config.toml
n_experts = 96
init_std_qkv = 0.0309
optimizer = "soap_variant"
Below are experts of layer 2 (counted from 0) of a mixture-of-experts language model. Rows are named router (the router's row for the expert), gate (a neuron's input weights, with its number), up (a neuron's input weights, with its number) and show model dimensions 0-159. Each number is 500 + 50 x the weight over its row's rms, rounded and kept within 0 to 999. Numbers have three digits each.
After each expert's rows: "mostly gets" lists some tokens that are sent to it at least half of the time. This comes from a sample of Wikipedia text that the model never trained on.

# expert 2
router:468475417499456554457565522512440454448560544479474413412532353472457389500469458422589431456558553465559519448495438540494450510514453581523482507488434441430538429569512607558467488580397594429512470479560531463519472552502522501563452554564539485460550478533520609523468500400525496505486461407486537439438453488512473440476482525489458470413499505472516478609412427514450568500458520457486523594557474418466525503524483460476436446490458481486562543516472564543517535451516531
gate0:464481497560488587468547556481523511401377559481604466522516502514513490452479474539425531488537448574479503433470505466553413573472553569494490548504486462510526431481494531573415578513503522538459450535465447520476499443482492496491551351473588413481509522505472528526474522562480429533534564549453545476467416451598597518471560487445421586392530482500516524489444472571503552500480622423463458575415485606440555544483581479503481448546527484495472551482543499420468418496566485
up0:474513435562505549501432494613447495564482521379534519447501525511512479441593489568582505542540486387570467455546459447477503475585535492554504476437494523500485454537493580456438459499449518571483356466406496494463540472455461482536496537445501446512468482437525557583451487429572549448526507489506534546463518452571504546539587467470545479524477589431437527548505596544581519483546426428524441522598472533531496395506499585513604576444509502536568455456400502477475465496426483
gate1:482563636509504575493518456457399413416581519427431484434591460543430582527474457548444565538462522458448497534529494553468518548528544572481495500574505517480463527445427612431457461544581473479531489482483476531569469525476473521563464642419482545419562539449451501476503616492503517470459570514471510468499463476440496517460513523563514540420550536518577535488581501524439470440585460543553504465463488518500508485491480610541525434528559508560464358464513524569459531511550459
up1:547541521530510476555448550493443574515417464402523470513639471528438527525444463455535528461476419533481522479559492534428483457470443490416455477489482536536515514518471558454440515531508552575478488507392552526558510512479535522485493581449557473601474592505469452609537445432557503412468534583481454448432549505546508566526478520404430536494585404442449490394412453483524486515580426492555517487438380451502423454487502509455449462432549543553537491514557516534469558550556572
gate2:510463458470512494412504559512449578527413444429472578543532457454591497453382468619533444430476401472454411398481560523512509543436440538447508516499459497432499439524447457469434575510434500486515489525500431413575466586473525463488471510444594484469499493404544488468513449536619503490460464461537537466508580517557459509474442554498469491490485531537558486573469537569496589455490432441591547513468481479492483478500533422430506517587453440445501516503485453502368429534513583
up2:494465482518438479553535565416557483510463477495475464465495492418488560636484516523441373530472532517496475589543569472477413474497511527497575532491601469463472490554564491506505569460460451460474456599458431554442483540500499420530477388521492500574411537556530547556535476562490547401501502518474535434541457468487604644449437505486554546580479507492496536478569502486556453452503591437444565424448498458496542480409411521509475551536534485591418512480437475472412493460534508
gate3:472548476469502585544494524504479580519517467488414465466471440444433534493559509501502490452645484486517644450531531491568480531395558519458559478504427571611526483553548573455492517541543462412422503561466539534559461548582481532488503441415464461452489470538519467593570531425521475453530473587521523447444506520434480365546507462512498469602519368554486570482420520462477482523504455421496518388384467512496525435531452454548525498508565518492475504557496463534481512536515497
up3:497471563472526495425515411508525482539473531397532514485489480516406505408453484515475454590410535462539520461550502510417430534503463401508498476588516438533452567427350516560563464442535521570556490467541491564477506536395475510519565518499532427524528524591525498524487498506621485455522473391521578523563518455587483485460485568498375496507495425410509560494565390465567456473449545574470462514448539457535509527441545462520439502508531526587472534463403564484510528475486466
mostly gets: " Po", " So", " so", " con", " Con", " New"

# expert 17
router:437559475557473490561443473507534503523498504566523509421564451512536499459485458473577532500576538559434565475448559554417463455431527580452562525441552458411413515520528457485567580432479617572536547529413491520516526518472518492558487553528560516552527562574446523427508564521589571511421533479522561560495501515486478519508593468418537490503582486480636515474484454545478562480487584451545470552491508587478478414489511564531535405409492560577452455499430535472479531545387506
gate0:451496498479511524541598617509465519543514486489532420483440550495474575448518487467549477472521492483522509556567430430594504530586507596603460478489497488517499559544556562552482446456579492344513398621544497477504401418464529444528460471453484530531525491480545443570468482437519552517492564516609489479528496456560590490577463469567443554543489511450482482492479466481497402472483493457481446412600574525575518532507480592542426574488440408509476487536448488553561507525495450
up0:548550575513587462463479425438502477477531604460411492478442599455518515441513432487470507538522453510524475522565499518497415510482472512454521494538403485531471534591472499399422552510442541621605523568528499379455507488502485516535500427608536532407476486533577433499529502448474528443461500460541516501525490468454548539485485589441497545435429450485518496481551591558490458443471519512472499481422365461521475518580490461466536568488534542512552466512541526453543389454355467
gate1:524517529575486535448499471500519461463556493502501539525557435399382487533516402542535462496504491565459303464657505497502556418438497511504467472491503487544540478478466511550503516459481571501450510451397458474466472462490499548497346513550517604442411551428579544565517633519384442496546478567515486490521449508505452527445506524476490513474505530512406461528451470576418556525433456510547510521479478546535512534509449410512507449508466535388494475503504531550515482540529484
up1:505486535490505335517474550560364526458539476483566525488476471505507465464559458471557494357524452511506534507539461505507478533584429507526520444477511492514520508462495461465503536497567485486511566516566570498504475519428491544549486533496537479449472534568552481423539589426501534403549481508507491475456601492537568487548428417536513591522434548559508579516483476489462476595550454513610427465530503443468539624531477518596531552460453535519491537440510427461457566539350596
gate2:534419455398529490463550442444516512547536549482449496465573511447541498601560474452591483597449470488499560477510469447458560577475539513522568605572529469476430582436522486538476508505404444579400466537447590509425509615453495449451484527546463446506511472488537518504523535515443501481413526457442523452608448528503527514577502435499622513508530530528508533527557512481483493417515505500463438581424460487554584478460523450554505424456526406582482410441482437540482450435477539
up2:552524592476512547528621390455516445487626431480576450575549458447469610534495547497515577429481494547507497581513582516485508522506549554456594484430493432430501549517567465423444481504443492564494464487459520460497494520542455595449459423498562405476441468519487518476536552408547565579495440472551465530542482485498531517562484483485405480469515463540543551504407530512520498470452510524611546388543458527447538599422475442471456447554559443486459480544492485516488537403516486
gate3:485493517542485411436582390524410518535478429537545536456486612483436546492554496574390571503470517520501466540440577528484569495494539452453491441516493471559524444502493518571396520590644478333557540579487520530487497380405525524493477480498487462485543533435527446441481489552499490534437516494463404502532532559531455416470436487540481437559502502490424420515464468586498498521553471484529464516520482526491498524441535471509473529377509435536515409498486474436508484496416563
up3:536551481403594464398493462484493517496540484466378530504497530552520568549571481637439508553556497559485505545452493479493481550465601440438453509492512572475445505462430487482484552511434534528598454441432486507539492492464418445522406508507537523503539538445502477523441518480430539576522522540467463583583533572482468396540500466515505553640612533498426465483423450477524586435454415482498478518504557514472447513648558535538532562496510491541472483596498504498562550512479502
mostly gets: "ff", "ow", "ni", "east", "view", "mi"

# expert 52
router:482502385428535589496509523539446601393476411435498473503525484453494478565543586489610523473492473464474441565422530556400526503483491511459518491505535338478600503548447456486464490446461547472485551418507487448452519448452481517478474445527519495496497468558525464490479580496472621431481443553448515550466402531521551514455457591492473468572463560568515538546494479547486530421473603510451521424518478510562406460414450514457481495455507525565517441511483424531512398476587477
gate0:515478423518523473520427492568480473468477432450453425537478385572518419465543532599519548483493464480545523582454487523484475496478485557358508535562490408585514525518479490437402587511493513450468541429477531462461484502433544486498453544499482577455481469406436462454505495495514520522491491540440521554472518516506628513515464522478409432525525428557602447498449411505472565473442426540474504475553562549520529639509554541517621543452552561463487437415472605464498455539473502
up0:514495555515485494529446497519518470543565482422492524464372592451414557533456400455539516496561392555518480467467513568494483579510545455512495505511517479434508537412505447482454492379524413498448482489557588518610561480501493562552555503556519524548522434527482412497488417474483575390540514453424539509478577439584479474421521463444489494560447480469523450496483416587470530559491548459504482481463480567481480527507514400517552588484554571483364445574449525460558527566531481
gate1:500473472487539507586610533556559452452465555457553515500436509524549455530391419489453411483537516491492500481550477525528381549401490515442459532490582511592450438384473440503500517448490531450497591461511495515518519448427564490535462472498478422552427496595495483559483481454531513610507511554489592610469498610540425570458509471489480477539568542513480517509496554470530530570463524464565471527525407488447595527544474611472600468552594560485446552553501563453486509476495495
up1:499460527602503464588559522486489451557528493408482506421449558575576548419461540439516431488462450466539501521483417548516507578524513503483512516543449515480542540596565528466448445488550502446434472434500528495514510521547573550575548485442513525472463554548564465401574477623513478497396558484479512470514568500542390437537495382527535476569411521469433464423593494437542437452604422490533531529564605421531491420473515462528470451474475536520468477412499505519421498505500485
gate2:535618590437413552538585600520583486497462375644503568480457515437455520480622478527486492516539526492521465567515421494546422540511468485470483512440459590455561567515534558538558483443485519498584446510459544450459411434616586511561475531535375495476508463473477508478532492446482514504528519463510481526543463481477487471518485625481467519507469543511533489553516559622565419526454487464502500484424467543486515474486560559503504557456500559468533489583411485561533561489454489
up2:424449422483434490535513462512521506547424484459500461495540466488491610405462456472579467521466533563519492564483443536495465474520501484513447546529433550571460522446450532462441409494442489569430493473503428502480496510446402436512510456522535521567505505507559506505415552554478494430472419460605505409478499455560549441508552545521558489474489457419409561452623495473488482474557508414459433493618535521412541464594456516424519530467544557648496518526536580539480526503478378
gate3:522454369484580485567522459439562508508563483533463477462527439477601580511496575472490535429498466666547518468519496468499551475441521444488538517678545614464480416560498528472481520460490477534431493475512554486497536566532460458413483524362516583496389522555491546547509470599484563457520543492486455402502472550492541483542536497493516551483527525430521508565475463551475514438574410535571484386518531481499449525493486541483544509435533450527471493558484465450540433494514446
up3:457483587482506520597654446447517467486455550463459553561512466481462441433446555526466503501470513540549451584522429478511502454483442490480567426558540500545517535507503412487571438447597535538479461399486493528426506365462536574627492539511401441488538480439486527531498564592534512507502561527504499546467544508596501401483561550534466486574329598536467532528531473478476470500508491570419543517458461549476425512469457443469527492483467454475488485556460491552549486482461531
mostly gets: "on", "ine", " William", "am", "che", "ame"

# expert 78
router:534533497552502579433534480514606469584496465389463600559445447578463515416493501488575446437480531562510374521544533526463531447519384529562480437502512527511401531488405492448527501452453478579474504563537357511502468464445537430512488509438588499530524530588455508515459588441498534482452492501481523567456447525577466501512488557459500556476503511494461476554460545523538482534498501465591506520482476404459474577480500510537480656538484470573519567533625423513461471491472485
gate0:491581438536470533498473540460554487490494540564470511389608492486537479553490535597485443441474542466490450473417508432402473543496422404454522479420543560454461434533496461522551589523508534567434451509496573556453415473516481584460485490496438525574387481489457482485470484471512436426628432484564551513513480511539469501540559583425547465475538548516459501474431576530578577433470516459480484539560440471619493490553509540478531479556396478419534463493556487486406454423504492
up0:461505517380566492500490486468473552490429558415512568456523461507498507491549565480339564474573537502554412508517489476454528531476438495431485368528540551464534503549578454479582533484504500570400486496497544443401517492520550645460533544529459569546504531547551471490529496518529505498511504506465580537431476457507532492529532479467516502453537452479473390510436516502550473409509484542559507531439531480532437490475532574458534632451468465407456523489624522556499433632503452
gate1:426588562538464440589500447535497537601540509441470518489565534473453526553478537482461454535467493424544596420482524540407458537458572431463489584505509526474510404466548516461465518547540524409576487505491492517518498534445479377535485512428504499479526585585446601503561432597541537474543489530549554423489404565474464516534586500442575469506461513531426498597484476480510573524461567492525473507544508508484545401513540452476491551524562454511521561443478423588513411527422398
up1:491513465471500364464490454505540427510501435588438571434443534441440467466406544504471377523582399502452446537567527583527451447378438482529570510521489598528530535444494400532526464525524456450479508543570476467423496496567542527514544513519503579426427587590536497425560437590533469542489472505503551473492511624543490552457494542502523481458482484475485481548564463440474537557508471427511432522529548545424424473442435473520475550483405529469463477542495403519542495484523498
gate2:497476516562559518479559482589630497452547506598499530468463462456516499485484461488507529491473566444428565462457458634404496486431539464515456461516535538518464519565547544504485479550503420471535507453481491535535428466440458547508522550564521505514573519460626546454465499459504507548525436524442601466504515523484443539447505497547477441481374458447467625537444530504475511549480502451416455566496482602511495559487446348510437382542519497577594406457522572467508505498521463
up2:531519488462438529488438511534469477507567572492408518433504528479550604562544500445447397485502561482540389443364532506507583454486535569567494443511430503415499515557427514421463472459500535557539519434515443480490440440503536521465499496563487551600519424515554509442486568444425501440476460424513536547470490555572444476512506443500562595487569516492529524473468633500552575510365516512413500592451532557577460466544465540445468507443541510553448467456516536473563486494442466
gate3:527480625447528478457422467507474505560579392550496503571485470616578471479462451440469492559509471448482461531537548423485484524566512481471550528494508399616446451486533440495545562440463483494497513468516499498535523488487490500543474551479501418617432481485490453491554524454532530574476462464388540474476549460512600517487560487570564401537499515554429530576426478456542462571541433506597411443518578472502550526442491501547459500458509443510486413441557449425551557631474495
up3:526536575448538445492510439542489469580563512563604437512602578509445536423481434438520527422426485545398481544475421517570412498538426437524601460558466509477604535605603563467527487498512525471510578540500522537455488495480428450535492442574582497478464475491392502475540552479535499516503487543561448592461532559533489536547516539462459439455561509474425505525546474491535450484487454563470439454565464478528536559506481519458544468438415570540482504631449464509445445449462561
mostly gets: " S", " Re", " He", " Se", " Be", " A"

# expert 32
router:479594413469489431580422525572507537395481452524516516505505413486478566519431419456477429505515525481414503503523463426551431502556479450469530503451547505554413551505476504585513418446451463446595446506498530591414487538558529488524474596471517447498484523551533454573441488546467440459507491445585539607497497528509484495417494520466490502481481542535523596494530516338471407463452412492525490541404559529556477444436433462531430562543477521535490495563529381476454528513475518
gate0:417467601557481407476584536483486470493563551560565484464461522514475583461426459491479543515498461488441424465509554434477519548493472454458578487607595494489566519545523500528607474425582457418565541507386405601506534566462624562486495515505542480422572509500611409522584516533455492430438532477480502540506508435515552530479450420520479472461369464456479501470512450483458539598495524489497546489455539521507545473498502497500496503489478471510589489585523582470441529517517581
up0:565527500511463522506506526622440570404516524457550567477534482478412509509537457511574562587578560439436442537581533534543407486495572509540447459476506453469415393487538604447521467491493467428427492393532505539451511416464519548447454515561457503542632511515521490490351448557510535482488542476490480482496493414493566427529486540487530523509494483491529434518459567498486364576537495450517545594453535529497542491513514485489450427571587559454510479507523477463499604469502448
gate1:516569544416562493494482407456513595488425531476534516521579556497647475472431477490530606527454529453512479456466514499392498395548446560488481528463399485506483527459431483506589477627488564553448483560620496560559458541528450473579538533471442505571428422479538587396505496518525508429417470581420493535582525480492539557459473439474514579465476538500551512479487477505470563401433478477513485532516559511491544478565497519423519525534523514566509502479478585499557493444448501
up1:430521539502542573502558526521457400559578491607393477470459486520461516607529474504506490478432555540597484575489466458576505545511440476520438529470565358544431429446529522434526551602624457545469477554442475512593559451559538497470515515483514493461567460386498534528439495496492497514554480463553486427546499457518498393429418499476482516449544492425492428554367574589458484525478562468470519510503567546473484536550496520576517481464515522455542422456560467501512499512493524
gate2:536519376478532568471460508574512459544486571479456479469443500417441544477600465472533542443464488448549418560388526573398468518459551527426411517506545414459514485503537470503500538549486446497530515508549554529528555557572488428520462544513478477489534529442487478421421523440546507601567517450477428567439527525550533505510464504468547506526488435522517432540443525514543533539472550505528518386434542496571497624465476509494511379483486516613417444414542525397498418464554554
up2:469502605448402466507465563487582460514489491550541520485560570518489514507518574487497419486507525448585474510519502533501453535601415446536545422522564494493394464496487441467536453537523534458458492460557494502490512556448541479407437365453449636508442466480470462483522517473544505470486441481540453386528469588462492414548496479472496486536580472451549497470521508438468454588449554512505463496498554399479460449499588584482438556486532455428404593563540496426615526545445535
gate3:494534434467554557607431512603505519437503556423537580456440483449472410521512469490551445448512510464569463462530534460542464523570500470503524521496425500493479430545479594453520458542561525561532550382528463450533465530486482415553489534521508497435393522502448494524479466549490532522497554453584591519544509362507394508536433498576478546507430520454538444476564556545509528396478454481541622398476497560536483453551436587497535591584484482549512524568562472515565524541479498
up3:463479467494464437497581539508514537494425527531606446429459506494495531455460471506445481563536528494560539466499547446490501460517476494520485432464435376559550522582476498436479509461381507442498585519523462567418444508557428513547476472456521427428420523504478507519499587435528438502517457506459404521422468428490528492575609427599507540549490494537495460467518482476510405444509596401508559455421528547546602569460419478501453472579487442431487562434476482546403496442469562
mostly gets: "ru", " Mar", "un", "man", " Man", " Pla"

# expert 44
router:542514524543464574506530511499540543493519459501459461522555489489516506565549516500515479515475504464639507515522469491531502460490462441532499578470620496521474478423465542532498516466402527410525503503543537550485362393520560598547478578479413510470448537509404496531525554448563466361461465413424345477473579502473503604464487499497492506512459443544486509483561488478533563549432539407530434570458492481503508597463453460461451519427470376515514512536546426412475510557513513
gate0:479521505404611488544548381492515544473534382515534493551574527450495487634536517509547482434466555515531452538558445495496471438569600526522640481447504491521526516581508498481510485488517498511483541508544444492538433473505489531486531382515506437534506503465530526446460520477505457454427617484427595481516441484551487470451552473647418536470565487470571454417554528443559480475515482542484428478533524447530445500529441578626452542490430469503510549534600488565528527479560472
up0:548523621378545506523515475458462523461540549533446476442529634510513519377533559529557478499431533463446553535596510526592491541474473512593400466505461550501551446510437445581351519448536541544503506482476500460536555551549466455581504562543548490551435406499558471489479408457490491581481561511560425460500457467456454502534529491485517592508422482488523461516613572503461502456507508587460520455529571472526540547499527417552435506503472513517479400549540559529513549517546474
gate1:519468515476418542443495423457491511498594496510438417485500434545485558398488518523548552492465574421530563526538517551588472489497471578449494450566520565437409471543446455572506503445545499464540421490544434519494507563577600432562443477412573524472461478514449638408489459494511538570497463407497471479476428571537565483499450497465421543422453452533489471499544523451517530394517477382512534471459473513564533549486474594562527452546435442561521432458537533525547563482540464
up1:435486562503457515475508522596509564467484443519519510399564587519492395470499454502466620513495535485421467450512518524476477539431498534498479496501423544474485449521527541499422580550478472569529551637524485584557514448555587489517400485518529387559552537598525494488428526594528493472524429508582543481544580473523451464615479472518473534444473491493383473572589507549483497488497418457490459534459408528420439519509544465533503457484502442497536521553433493529578437528388483
gate2:405461474519439468379442544442541472541470457532482490460517589478485502569495572546509429477497544551498368535514525506429500564493516518492586539528591451532541548540517499456466497488478512448501498473518509542590578487554422511432546467473621454560542484553510405546488517527497527465449498466422405500451392549559535445449547475517592422436555457568485535570512417522447442462592402529527452452623539488509508583562511518502457469559498504541444482574485508569488513521582461
up2:443541556416556477489496450542470465453491438536454498358514528472472561435540489464455535408568361450606464513466478511502471488619501520430518498506496572602526440516489467576552545468451485482507484473472579467557518566441443565505602505527604528473560522425413458515518474459487508459447498519476525491458430495561505447489433536378535500448434464485483488498501481516339511475523515533434492447506471452539472454551542500404469453443565455485410493536484533549496593553476547
gate3:526481437689506508535482521581481512558534505491519475525488494534586600489514605562418520570551634514447502426460527505479492616432519533485592422539606430554507462457575572440453509421462543458516449483489519580414498473433507496474463521429511427471428465480419469530531499560525570555552400496493521541524517375463501540489486572531507513488512512521465412545456491544533460550431511558470489464563520502498528476523497416535513517501523528545443583547514547552505478487484425
up3:442427404429515486574527482507430461509536500499636504505533461416588482484459548513521539475510522453603477558434586502480508622567444540552457484536596520477523468551418515565470502486544422420547460487576484494507417491515465460412531411565463485541496576574441475570508460500509531539439571512463468530504457382547474570566468595523575493427464486475401520447493495514508406435548457504448546461530421472494506571474423444524493445485487525541486569531551484477485469412464501
mostly gets: "en", " Go", "go", " Me", " Da", " Bo"

# expert 64
router:468483540541542549548529540406411577515481475551514443505493496549426466393502470525575524449575468552538536463492494432581436432549508477452510658517503485528498546571526541421455548459559460527450476477481560471524418551490430502547446370478527437540517481518542501522405556508511553408474483525575458468565538556488521549513596467445517514592524456393435501465511520424401528423473442578550513536523482525445594515482469419447451483476506474495533524543496475468385501467449551
gate0:520443535558396459494455475605480444589502581466431538524557582434504460517488416517522514523508518460501465482418548456539549508510522456528509477500522429470477444471539425459475523580431487508442495520528560448533433387469482533472538515662605587550491506469497511466541481445491429528525504462484474468541470569566388553514596579574536458455455462485422504537478504512565520527455422457510460549462437562533482488501556452475582483475471455535466475599408555603490457405557491
up0:574545435522467433471544410471448498492514487495520428503490530470550495472578556504562533496530463472479473406553497524542546412512482581430549469460452379427567487476458533407412470512534547521545503438570510434522567524519546563496491535555590555496518549565407535466408499527522578447536576478421500485451487514445482424506460537529566434533486477503511433534551464544538485527573473541609455498511388552511466480434497419556560433505400506579555514551515560445461421406446558
gate1:476568495523460611545546430471452471487642508448442587516494429530470481556421537463421492457458489555478492533459564511478424531485510479458516428451492540490623477491493467499537480476521457501416493509470483438539539439531513505461549489478585568416394391586522487500485559493441452474451402412476495480398453541501585518546507560499370527394477488537440504562509496498524495432490530488500554427443530588516400506515515477467481561513446600438559494444486468586452540458493507
up1:447510491501515498498555548627569488481484494431463492520471503471492457474379541531472432502505504455491555506462539489446513536580533446438466478392578524512475538377533486577473585475618502588510516529489505426533549456451461501412488461446433497629441461548528567518423480515486518443589459557575585477581514405556503506517475550487529459553463493552538613438481525521468430535526504491495546445569409509468502441546503591531532434491475515393584429472465504552510459486463439
gate2:485431539520499625492480526497493470446391502526455649603454484563578466506453536496490494517488471479444529453497517551456555583472503501553480512518454471535543473501439514496587503493447502477493561547452542564457441552523478480468456406656573496534603509496570557603510429493414505504555418461460506539605512564452426511456474529528472415562552506570516517487497525492524550466508570446510496518476450468452449485475510603412467536482492599519416449517556477617525449502557479
up2:436552439461445481485482494559528435393569555468508546493471519586434544484513576493448528435549473529497469483556447536466555479463449606559412585522524398565553488543422504463438475499542448512495496482534501469475498613534471550460504582515428611494420448441437457537489514543556459526555408561518516534453425529453460430610501534571513487401530462454503473415483410494485455551445496564458586519458583520446502566463511501545440530507513569447451457527475394470475539489503570
gate3:524420437419456482496520508404516488613489551455480456476459574505572525448340613555595489463464566504482588532464515469454488582530508480524590470540475418475500577430514449519452509480505520518546441588455442533455489495576376459453524443481580561468558408445528527564516509559510524488491546389495523481520447530494584423526488529505481456496525520516544540508527503527572483496414492536437507446480490525593518454577446521619493551502421489495528506525467473492501383517438487
up3:544510538490423466556530509468547544481492540482518553435511529462517465532520619428443482535583510461453506485410492454417521515539568434531341434510502545548473609526487528458516442651584519528483472527469500567536520488526545461511551469437525496535508536555455486421498485483510532543589452593592426334486525470406477550475556473468572439541434480420548508583533479465520496598563449447501506558468481548546563454529544549482508506464471505472484479516572523490516517612520510
mostly gets: "\"", "our", " win", " Win", " single", " list"

# expert 22
router:459559532417510533549473458505477498433560602456462481619501476517463461528568443550570467493465524479536560413500492500426556463412582454452414473530476545494474563472594576548441586502473573510546507505396570439509542530514457529465566580558490605510451532511497475525430558446489433506520434400502539470481575486515516605587494454459462512485476522526524476565510550473482467428485626610526396484459499500505419467556422489411517472512501526519563538573474534555482543532488465
gate0:521567471530512541455492519482494525515527460529536501474434591521443522476418572455491533475531465514507545458494505462498512615501590446583494454479644419482545526468410441452497549458433490570554505516513480424444525599471493523374464442491545518556533503476488454478497454397382457579454626488424519517468509520517458469500464466504477513547547471482580500548512487475486525485512450504413521456556508482376429581494392401583488586534532614501450511467538430520519439511545485
up0:450494530544573490536383523467444413453500536518471537408546471417582491526479439493469519552601542447557478532542451477472540482520515478486472464464534473555564542466537499552460559469512528456422413387474581461479556397485521444530556525499488509483520471466440558486461485517471428521499418577447510537596508533555578661478511568475512478510459453484470438415539551542506432563506471409471470497415476501466486451433442465444564509543536393429506423507491567576487581456427515
gate1:515444531437534507362587439551512460498445537439523508495462486447533438490491649506481440445497587547470479524563508567473497430553450586443518476526545484510498480487529401573439524495464571518569507495463514552415431523511472539512483517455548573645471495508482491567489549489439495509584533559552491541534476587433589507489540480457545556453519542496411449518430462499653505528558538466474515534535459480508459547493500674506508437521478448477530485505528489557430415555504472
up1:448540520491493438447465392606495444534530483483532467482442483501532487497518518524622524442437511527473486599481571437503470532448469554466443537477607534475527515496461508444434433505511519494525493531514545477531438543464483566505487493489471574460482429531520459503549463546476423670638549407604459481503540520525515498541433431448431455477509483597394572484494501421580486463497511520485574550540434528509471464431503489515577471526517479476532525352479597509460496528616509
gate2:468515519483476500549459547541499441560423478515480557552527578432404509548513508441549489605571571544517532619449528486416444495546452600406454499459512438486471522525463448461431473451463509405475526497552547548503540599503500482501506534556500461549498499503585388439388511489482542485508487497561423608524496551490550538574449496581489491500566556449490497494473506447538462568471402377503431553541537499493531511507476510517432599552554491447486500545534479499573512484544338
up2:637343412477427496471502433479495430532454511508458488401567501596582474467499543496547416477485414481473474576585461464536547509513526442492508388557462523515464491350507546519548579530477555487565517487548412429349522469551513489539577465463496479500541454491451463498523581444486516464541480553540540551549494453489571539475455502522517591545469543418538477513528500457527484414530475563484506515428578493488493528479517439494527512537464384517458481486541461442459485489502419
gate3:535487538535499538466534488471525468583550573452484394497417546500495566482473447444422476534508600508514592566457564517510487560501464403484470462534523435487489552419477538540489438440509533462469610570533555465574543522543454475497555558436523479454498470566575454456460485540385448423523559494543514424566500513418608487605529598547505583483463528482525502500574485366532450480532510533436617484491499474538578531495558439507463455522463495482580465462483572516477399474541525
up3:599526548586594550496471456528474416498436530497478606530552543499473475475485480555397499516445567502489554489441478452539435488501535502468444499427567597494512604558470487544537493504505478410459474480552535518475554616493491393426510469501517478531578436455591600538510536471522509560483500485568412485417456450513516453589471477473453571495544555440533494515496456528626406513539421484460501519555552572581476468504479459505435468539543546375549578442492509520438541506527562
mostly gets: "it", "ong", "all", "ton", "an", "tt"

# expert 13
router:548440504503537349538490536512510539551498363517513498497565501577474471436460514451480520472534505527574400550464465578459523440520506535522426488417519415505626451565490522498470430442486523441535535447517539534542420478502445562511555485534580436479556599422550398474481480528469567504479498443445526491463443514489525535497436499465483506463529568462474554479532475484466498533578476482546522507474583361495498449472464488534559469530517405478559404499543654445484549485390489
gate0:500510468568583499525417440495485448528445558500483503423494432584448496491446566462497531600420501468494482499533500514530538536532562479510437522537447572508465510444412525467561587400565503401435515531509437430588550506538457497519513513404559447458427530538534536544549519519538524515348490548509441568550582437532494513415525481458483499463464559475424455455468521395583431521518443554577484504432541466495489524516552390571463472468555490529634512540423523486511448443492529
up0:401547559527538558529480532502473488392478477439476502450503532507501441486462480440514536470515488554570474558426540485555445587402481553529476525524501541521535496461657477464448494577453504515509457511518476563551595398534535521534461527450493539456416496530489542620524499593512576423502460519501519503437470532563627518547486519511452525455465487483542414490430496532405510500452434515435541396529605471480566519512492474397524544476468532635387546528560557549523469481528501
gate1:507509516484545470506487407542506515470421530434430453481482519550467493493404511440536456517472454568523393551477506427463557490468449407456568550511481531520479453466413484430497359512465606472381504462504550489528517515456483524507459521600498518454514463446540546482516539556476448422542508435559495542496465427523539443430543478597467460482511584547540475466534369532425579562513496576579494518422514461546604531517488449547469415424481438508569451406511498447459582552508532
up1:517468566467477460520407570461503475582536537593426531572401488466595492422473472607447468439451500382536548494538561528489504456602512486519423535435490465540425510453544547568512501485523528450549510504470500507491388648526497500498511454461553490506590549532397550559524533530558503472437466600444485481441539493432558519610496537525516400463511475541552504529472549505581554516538508531521531554505443470615490452588449444497517441515573528486527524479433458557453504447493489
gate2:483358535536474546501433540443445570476644458485469516511482538529486473434596462547436559563584565495452545511576455503485381429512529492537490535444529426568511509513454451550505495565492408535462579440547511504492444464527448503419473532472513483530519489487472516412493497588538620471459513415540487501495566518547408509526462524527525577479552549482445490470526459504411541460490482562418527471483458517543554475548527479573589544517440457366563557451547515466487575425555455
up2:492477466574512541542496584497519517589562429545549445618468510498460503554430526524541448500490509456521490560509448515422472496461448407477553535464449501513504556404471425477480551580527421566582445540378575538477502480488443592495462577541575427498516525437476575457525535505529506482455517539554482438585529515551424477567516496483556541470440483467423503431407549470419611558495457513523573430469524564541480479542495520536505523565542527641467587518489450467488473488613478
gate3:527595462542553585500466537409518503440533578532521510515529554509496494478533518462552455555600473552477475602529457488486589571451625482505456399551461471518455526546498621523496457548485428533536534450512502524562520486546502583515634571466461468480421526430519490551491404496513486540499526489458383589462510460534490530485518485511459425427489518463456466570555497431411553513508604458508541544465542399429462487546457397492474538557512551439477542522571508487396451494467449
up3:414521521451483550467443557460555476446434586491494577561518443500494471463526439439503527539459525561503507645473517507487549504561642526480534478568455517495475475508481488469509482580515507444560503455558559493550605477464414523464532482469459479521557466435528463479437427612504536549550446494543477453500535357436520441452462436484522471435501500536550405515476550586462526601501615538396519398437447399469477496530474476475480533548540480527406505511479558534487566434503468
mostly gets: " con", " pro", "la", " dis", "mo", "va"